Weights of a small mixture-of-experts language model, trained from scratch on English Wikipedia: vocabulary 8192.
Below are experts of layer 5 (counted from 0) of a mixture-of-experts language model. Rows are named router (the router's row for the expert), up (a neuron's input weights, with its number), down (a neuron's output weights, with its number) and show model dimensions 0-255. Each number is 128 + 24 x the weight over its row's rms, rounded and kept within 0 to 255. Numbers have three digits each.
After each expert's rows: "comes after" lists some tokens at least twice as common just before its tokens as in all text; "gets" lists some tokens that make up at least twice as much of what it gets as of all text. This comes from a sample of Wikipedia text that the model never trained on. Tokens count by the router's weight.

# expert 1
router:121159160128130158140136144090114118135139161166129127185130158129101103127127152132149110148102159116079134092118133098114143119180187125154113134116089116158161124104133118121119092159113173101140094105092129147148100183124092085115124138122166129153099111144140129111107143150108147083091118142127102117113117132087151081134123147128137131147107117106107112185115028170102114143064136108138113129147127157137130152164144162158140145154146148089125162130116157098118131102149108146106155157156179138141142127138100122093122109152121129130103140098144132086128156146112121124130155175112136155076117128150101100143142154112142111124137115165132090153148124152149130143123129134134133167151133185096127145137138108098116140117134112113151105149112124143111145155160148
up1:139145142125111124118141136091098143096115154187071155141138130170127112125155121138177107114115145151124126111092135126148166111125121130121117174153110141162131137134135167141205146124117137147122125111122140133109135144150108147098146133144151120095139135126149153122140140137137111088171151128117162138139144138140134117077123173140154137105128146159128130140119137156111109147121171092153078132107176143082127134127130163074143121146169095152118137128133134156099099153083112136107111105151138088093137123118146077123124161170127134129075193135128141131122138098124125121118169159117134102140088136127151150090146154147100154119133118115166110134133173139121093088146181137124091120073130109157086150145139180147133114113132104092103145153092181145132119113151148
down1:149147122107085140141140118117122088132179112124161138111133143186113119153097077145098116099149123120120158131104101095153098092134129166138127079127137140141135137119192122123133110113111088093095141143137105117146112112116119138092176109117154155133163159115132144096112146130155120098179140094103153109158128155151101146134086090137094135153143177106152153112153153139129134074116101110135129147130122173116101084168102152164132130148111124119128084106191127117113123141145122134081116120137104129159147120130137133107132162134131165109186132141149117114097087151110145150145172118139142118148106126136112087134149125127119140147157092105157128150145147164132120087100125151128163103122163074133172112110107182088102157118157131103124138110143097096118141118124139
up2:156150149128134116122148114113116152079116188107105115178160121122102174118073166104132107091145137127126146141145154039131124142130147130082179102141119142128124121131132130102152128112160133102118105101087101142120153103111139131116133092146102134136106119135140134131143134111094109105165113149092149105097097152113137097117112127122178114147133138123104137093147130116108065123081090088104091123156107153141139150102142148152098112139129179090173151110138135106136138122166126133135161143165151101135156176120151132118105132160122105113146119164151094120180107126142123122095163116121081116117107127131126128179097145148127128124146148165135121170166132165117143120131096057146122169110110143099169118137116131130142156123113130139149114134094146131149153113102136
down2:160140114141120099114109164184142104124110100137133140167140117105097123146105136152121166145135131141122129115156150171098159139151097133129159138140144150158114122080161138096146126136146092127104084124138149057102128100154142104110136135114087148156105126119122138146123128111114130132111159085153128154150101137147144113109105117113125084112132151173129126114128132151112136091113143137099156091158102128131103127162120117092159154165095167157221161159100127086190102140089149142154133131180137093104114147129158106097145141156121124160110140129099143162140156128109137166163139079137120102141143122143115160144122180155126122162141152116128136136143116173129147120132138091142126124071103124130113105149106113175122114153085087088125126121140131160139142122137120
comes after: " ", ",", ".", ":", " G", " P"
gets: "3", "2", "4", " G", " M", " A"

# expert 14
router:128135152161141132166126131098115108109131143165110185151132142090135148120077101125134144124100113126161121109118104062157138130120136125115126118111122124111122164104206103051136139075100160110112109097103135124131134147135137103122119128105092118136106118154126131151145150111151128123092120150180140140152112143133176101100116124127191150135087162163116145124136116176098169110139142127111101123130132095174126149130116155130089176140182102152153105156115131106135083128108147121112123135095101148117139169114115122122089115093121144136111144120144094107154143147109078114140140121099134095134137135117119113135130190164183144154108118129128146111109128138096166124135148147087135146138142160138139101136177121142133085153089121124092159127123113077126125144116120
up4:113119133193096171117077127120130147162130156139149113102095110140150133125135116133120129131124133094159136117169152126163189141122081115086116157160101108128141145153098123114132106084117141092129103090131098125143124093129135116119185120114140129146139148104142126144137169119136126103126090119126130137121083069070163144074104139157153138110130139154133125086136107154109160124114117114137114120170104121113167122176118098114123124108165145111130133120129150118163114137123124179109115156122145186124123097125109089129134115104114118119118138099121109161114115094146140093106126128152122133081145145123096147096144158190124093113148139095108100129124093114128175131109123122118101119101134130114170114128163103147118125095111166145133182136138145059137138067132100
down4:160115119093137153152145119146143099128140117120106144161140142114133127144135174094130101113114083124109155170087151131098173171111144119142107136088144127144139098132120161109135138156123122180150124165105134115148117118154090087103169091162102106100138118147114158119127111131123090112132117125167120114122121093107135109180092147131173117158134105117137103112138123164150114157122137146130169180152114157116097149121143113103132142099148165122157138113157151119125119112142179149124127131154155168129115126116105110147138144167192184094132089201158115120130147143133134104109112140123090144117127136155118175128126086098119099146101144169108105147099125166100140113125102085135123123122108123142074133109077148137119123134090142177143143103158140112165144088152141
up5:126130156181126130137135139137175115130135215103151135159179124129112143128119113144128127125111119085124131118145103166142100143167152155137106118072138101127134125150113130110158145135119148135135106139166177125121133170130144138102130124139172129071127113098112133154131089161119125161138133119147176119114145117067150145140166147163169121135150162124130120135098133136156136105123123092137113122125111137103139139143130120141172166182120160100103123172128134132123128121149105151160107098144139131089156128144110119119144088105134089106130142110170143107136077147084095136098152160115113089142136145137110127105134155108094081156075138133106164149107099169140103106105143154128139120152143150124113175098128139111160081136132111075098142128154111141130160106092083
down5:125134130143136113158080135137127177130155093108128103112135119089144121138129134125144089117128167117146091127147132119157080154144170135150155170141138090122144168182136102175098173121134144154139153145133131106113163122087121124154119122127104055149114153159092133150089135180099144129129143132157111173155115140142123133159122098118139143122123129109121122156129142124126136128152190071078100140109128106114143152137128123147106136109121144127121140110090138125116138168116141117117122161124154106107117124133111123078115120091093159159130129142148158158163068080100173161147115135117192090135150097131121113110111164153160188134119095142144151129098163144091139117160150099116152129137141121103141129143143129148110088122137121146085115090140146175144135111133142
comes after: "0", "5", "6", "3", "4", "8"
gets: " |", ".", "%", "°", "|", "N"

# expert 10
router:104132127142052138157140155116081137140098118127115130125184156141136109107139096092100145139106153098098116139122120106149140101124133138111166113111146140192113143113131166096086129082129154084185162150131115141170124124157124135131172172139106110169144082110154113118098124164157128107126090096118122157139138130138147123130115141119125136140072100174120143122123129151075094112120159137159145104106162081135138120119121057128112098122109150148083118129113185114139127142121132117074136134146132174122175149133122119129104159130170146130102116104140143116120139144136094111139125125136129150102099143138124123136137160134139121149119077143161116152126122127178148170108124115122178112169134093145152116159125146150111132107114132143144125138111150100095131186114140
up3:120132130106102095135157155162051165150088095167123125091116112129139095134129096135157110103124134125098125108159134118109136102149145140172186124095135111143152130138139149104153080125112130124137079125117120147161104124165148123106174175131136123078111137103112137147123094184116122093139105172139109152159163142124139099115099135127136167150124129149141113143104111112102143112137177136167120137111114130124126095135148104097131129148109107109105111127156137144151119162140124116131101127124150140082124105079140109114152123146103135149102110103137136103126190162141164108102140168180087097112151123113135132126115112129101108147131142109109098186095165138135073169146136115129171092116126094147161140142139157110095137132179150104103153135097101090126127127120143
down3:168119096120154103090131093123136140107165154110120128127145147107135171134121109130104160123131094121117124091080137190096139124129146080080133099150117111103123132109103133124135136137144114095146132152135152120165126113147120147126096117127147130163193122117129173108135122111110133147107108167148161112160167126102116119105128119139128107105097170109135139124115156149145118136165146108112088156131149095129101116125155065101143197101175090144111161111094150098166106120116117117125119124104138091110146084133128151093131147134088153146123157132142118127158098125124152077157138143141111136144109103145132136134125126127118150107123155167153166135126104183095112153174122102149142112136143140145181166076109123114122128091157111135138142106119096151173140186174116
up4:110128173126117166119106141163091160137120120130113148156155132115123131125152122119118141135126138067107127149156116110133117117108123090089149125150135109146101142126111149204121120129132131108084119098140123122122100120135177119171111141169116153146123113113152154147110141112141107095159128090143096131073145137112161106136125152130136128118066120191115124119179138147105118172124076129098102125124131148120141162136111097121146096147132113159130105133108154116117083175130146132157157125142187121155141122120060094118118105143129111129154108124129159088138138166118094104109111088140161150149132142122108105140101121113144131136136106148142083155106136121098120151162132095132130163135106124172110167136131133157124076077147166141174117149153133113094126183080118
down4:121112120148176108133123191114176105114127173155163158118141145079117137115159142105156118153084125131140079113111097141118151138101146156135111140128103135143154126139122137093140131119105127119128111181128144169177133149115116128168126176158107137128140115147127132128057151135149104126162132128138101167160119098112098114065117147116089168139171144126129133153143114149127130109115148129119104099120128136091122125147128141121126136084176123155106131158185130125151100133130093141131112105133100179120121125149101121173144138174126127135103127116111130097110122105143123160112157121129145126149144086136103109117127105107121124100137128091163119117160111093140070143149139096166120134163145202135122159161112119136154176088138136123115087107150125122135117102062133
comes after: "0", " (", "2", "9", "–", " U"
gets: " (", "0", "2", "–", "1", "9"

# expert 5
router:134133147143125150143140182092070198146116163126132112127151189096116094143092113083169147123124124151076063120125166133097158087148114155195106094116141127122168179155150129143139115145134098112124152115108108118185129156177132116151126113138107145095128106118119156078133189157127147131147159146118118133120117115125162131090106121124130154138127131162151131159145160128138155145123136132118136131139152139157109123173133145120155113147142145173097117170104146114118124114125072131147099108139130127117200134129128157113105135149108141109074159119104132140123141120133117145157102150147157109089120143120123160154131137132140150103140119096131169133117125115144113114149133134111117130098142130136179111103135069129166124124110104123128145118136152123099134156081119
up3:107149101150080168102125146125129122114123166140124118172119133156113120108132140109143161090134146091145114147168101121150154151129160130141108099168130137123119093160119127138121088146138152159115130089132140146119140136119149102119139141162149136145123106122060165137137129149136162132090124102093109105123161115108116176167130134088101152120108158140120128118181132133129118098096142130178139133156128095154128141150144123123141150165168154152118099104138107171173158121085175140207114120122129104104104109155140113159117119109112148111094130157123182079121128132088111142128185134088099122189147141117095117119115123111125138109147093149129121169188144132089100085136165139112155151136123117086145109112137163155124120108139132148135124128092154145156147138127147
down3:142098144142132102144142068120147181109109103084164147089119103135149156138128130111136097136160141146091119131131144168142161111123078107126115117103109113122104136071109091114110118116119095235122146156120146163126112137108116129104090149107113139082127172102115137129104113124038128139173125176124141121135121109117097130129124107153134113188139168169088134144153133097134100127143140101126134161121113134112134146114113150109160145110134121140127144109087133128105106128173080136092117160149118137127159110169077164122093125139132134132163118147122098151141125088146109129128103114176127122150106117145119121098163172100121147141085115124131167166123123123137135152145116141096127079106124145136123123117126112132111104123136120119139130114173144148140122082132133
up4:117157058105127156138135140136112151144162119141124154079116165134113107162121103100158125143132100125164167119137106141169124137102126125103112139092136117132148147138105173125120134106129099091111116155115134137118112106140129100153131132143130153135110163115122134097114113134173137141143087109116095140098104099139097119150148077117149190195098157161139106103162097140113138131104159161125150139115149126130103145138159146100133126161118162159130113170123117164178117140161151127119126172158138168126123136117118126089137116136137136126128137110153141121176091095125117156111142156159110131146147093175123084151082113177115156107097130085173114135149131112149081114078142153128119131133123125119082099111115150141164105158116156111097143113141132162079105156090097
down4:121095069123106143122147138133142142147124125138106115147119086135162108147124121151138138142114106079152128123150183078117101137175158128125134150104146125136100110111114097092089134137119126109129129139139102120137116084053109138170149126075113126133162144174115136107147150105129151110129141115079178158123166117181134112079091143132121148140132116110117155159113155129136177138108163134084152111135134107150149146141105141143089105113123134144091130128140190101127142101139168109145126167142127107157117106130125097184102173154116137152093098125108166161114096126135111102106125124180123142117122173151150142155139073140154110143133130138088123127149158136125151121155087145138129095146152119166134139160161121113137131139114064148127124129128149134140078128106122
comes after: " |", "|", ".", ")", ";", ":"
gets: " ", "\n", " re", " Re", " pro", " dis"

# expert 11
router:160140118152116169099099150124138180131116152180157131136117113152139105110134046116134139129140109125129116083121118106162114101149150142147133091112099121129124145114128130125159105092133155133096116145096107148090100108152140086123122149134112106137106153141146129106100100087157191097119153116155166093115116128085118095116133118130099146106148122120136142170181130140093133133124139085122114121142144103133097134183096111136161097134141150091120097139096162123120098129128127148116124109103124172108153140134112185135123167135093185130111164180162137137147135088118139077125094115090167127121159123113124131161176128101163151128130121116120114159105142137149145130149120105095124122209151149096124076125127133134173153121143133130129121137135142125130138131099151
up0:113135127133142139155092125109157129129088142152130159115149122143125099084137099097177149111118145140133118095154165121172156123124104125160131129110119165149121145115100115101109164141134108157120125132108152129166165142106103140166157120146159131160118120126101157130117109174136144140131140124080119155109098138128088139170141160137097121095123132140168136150132088130146111079141095140142130151102114110117094150159115094145062126118133068086120111073110159165158126125134119166166151115125120115109126120110085082125135105124111108134127108145107131154103096124110127156163097109184103120133145101132120134178181140130151146154078087127126126093139126091159136123131140173120135173118106143093123121082139083108121133117123146163100145095141130184126150133100167
down0:112133096171105077113129126145071132145149154115128148163164113121153163140123145097147109098138150134091104141112072094101119109135130101140171120146107142172151117124140117095166083087118110135140118136150181146130122135148104115104098139120141099131112120142103079137111093148105126125129167144113131120105148138103100122116149107146093133129131154097115147153085086148110110080137132098156091131113132112126136115104117105109135107157172131125146100171165104145153140138127135068090124130162129126137144128102166108098097109106171130134055155116070100140166134095153177136125147115140109120126125113132107109118145135132130110161134105135155121137103150082113112154125097113098069150143078144129140154141073116146144110160122111143109113165130136150123099123143158
up1:131126148107130107162132134093115154141133133092144160139113089136129102140124142099118144139132122138091138145127121110153095100123135103124168115160098187130155125115124103103127062148122167175150092122102065108115161112140150112117115127134128108153111147093101121117140132166108116092098167148122112111169082151118133151105083109155091136110169187149152146154146133097092171140147130080109102118115150137152119149128102117079159169137138169118086143144081128116144151134123087148140169098150096148103123116100149124113126134147137101129132122127114121106133127139077122142158117128134125120123131106072138137142102158133162106156141100124072142157147144176074160122139137108136149101168138131123149120171113164136153111111122106130160143150157137088120165145111118
down1:141132107128098130131114188138176117085114126143103126092167112139124141109115177108113188132099117120110108109135130112127128128144142110156119141106111112115148130102131147177090170128131085095161153126149164149130133080097114099131115141129102144138139087083120137100175145102146125140158104145087138094118121124206131135119129147124135096113137159138126161107121110146132139127107123160168100065117129127109168114107168108109140114106130111157113106107144149140151145108111141136132143097109147092143121139133146114124100116118131153138094123139149107125141117161145108176134118069118119123144089131158156113114150107117112109192192129112132109131166117143116154141104077129147123166169112085142137168118157140127100133139164146147120123145159156143142182066142122
comes after: " of", " in", "'", ".", " to", " for"
gets: " the", " in", " a", " to", " of", " for"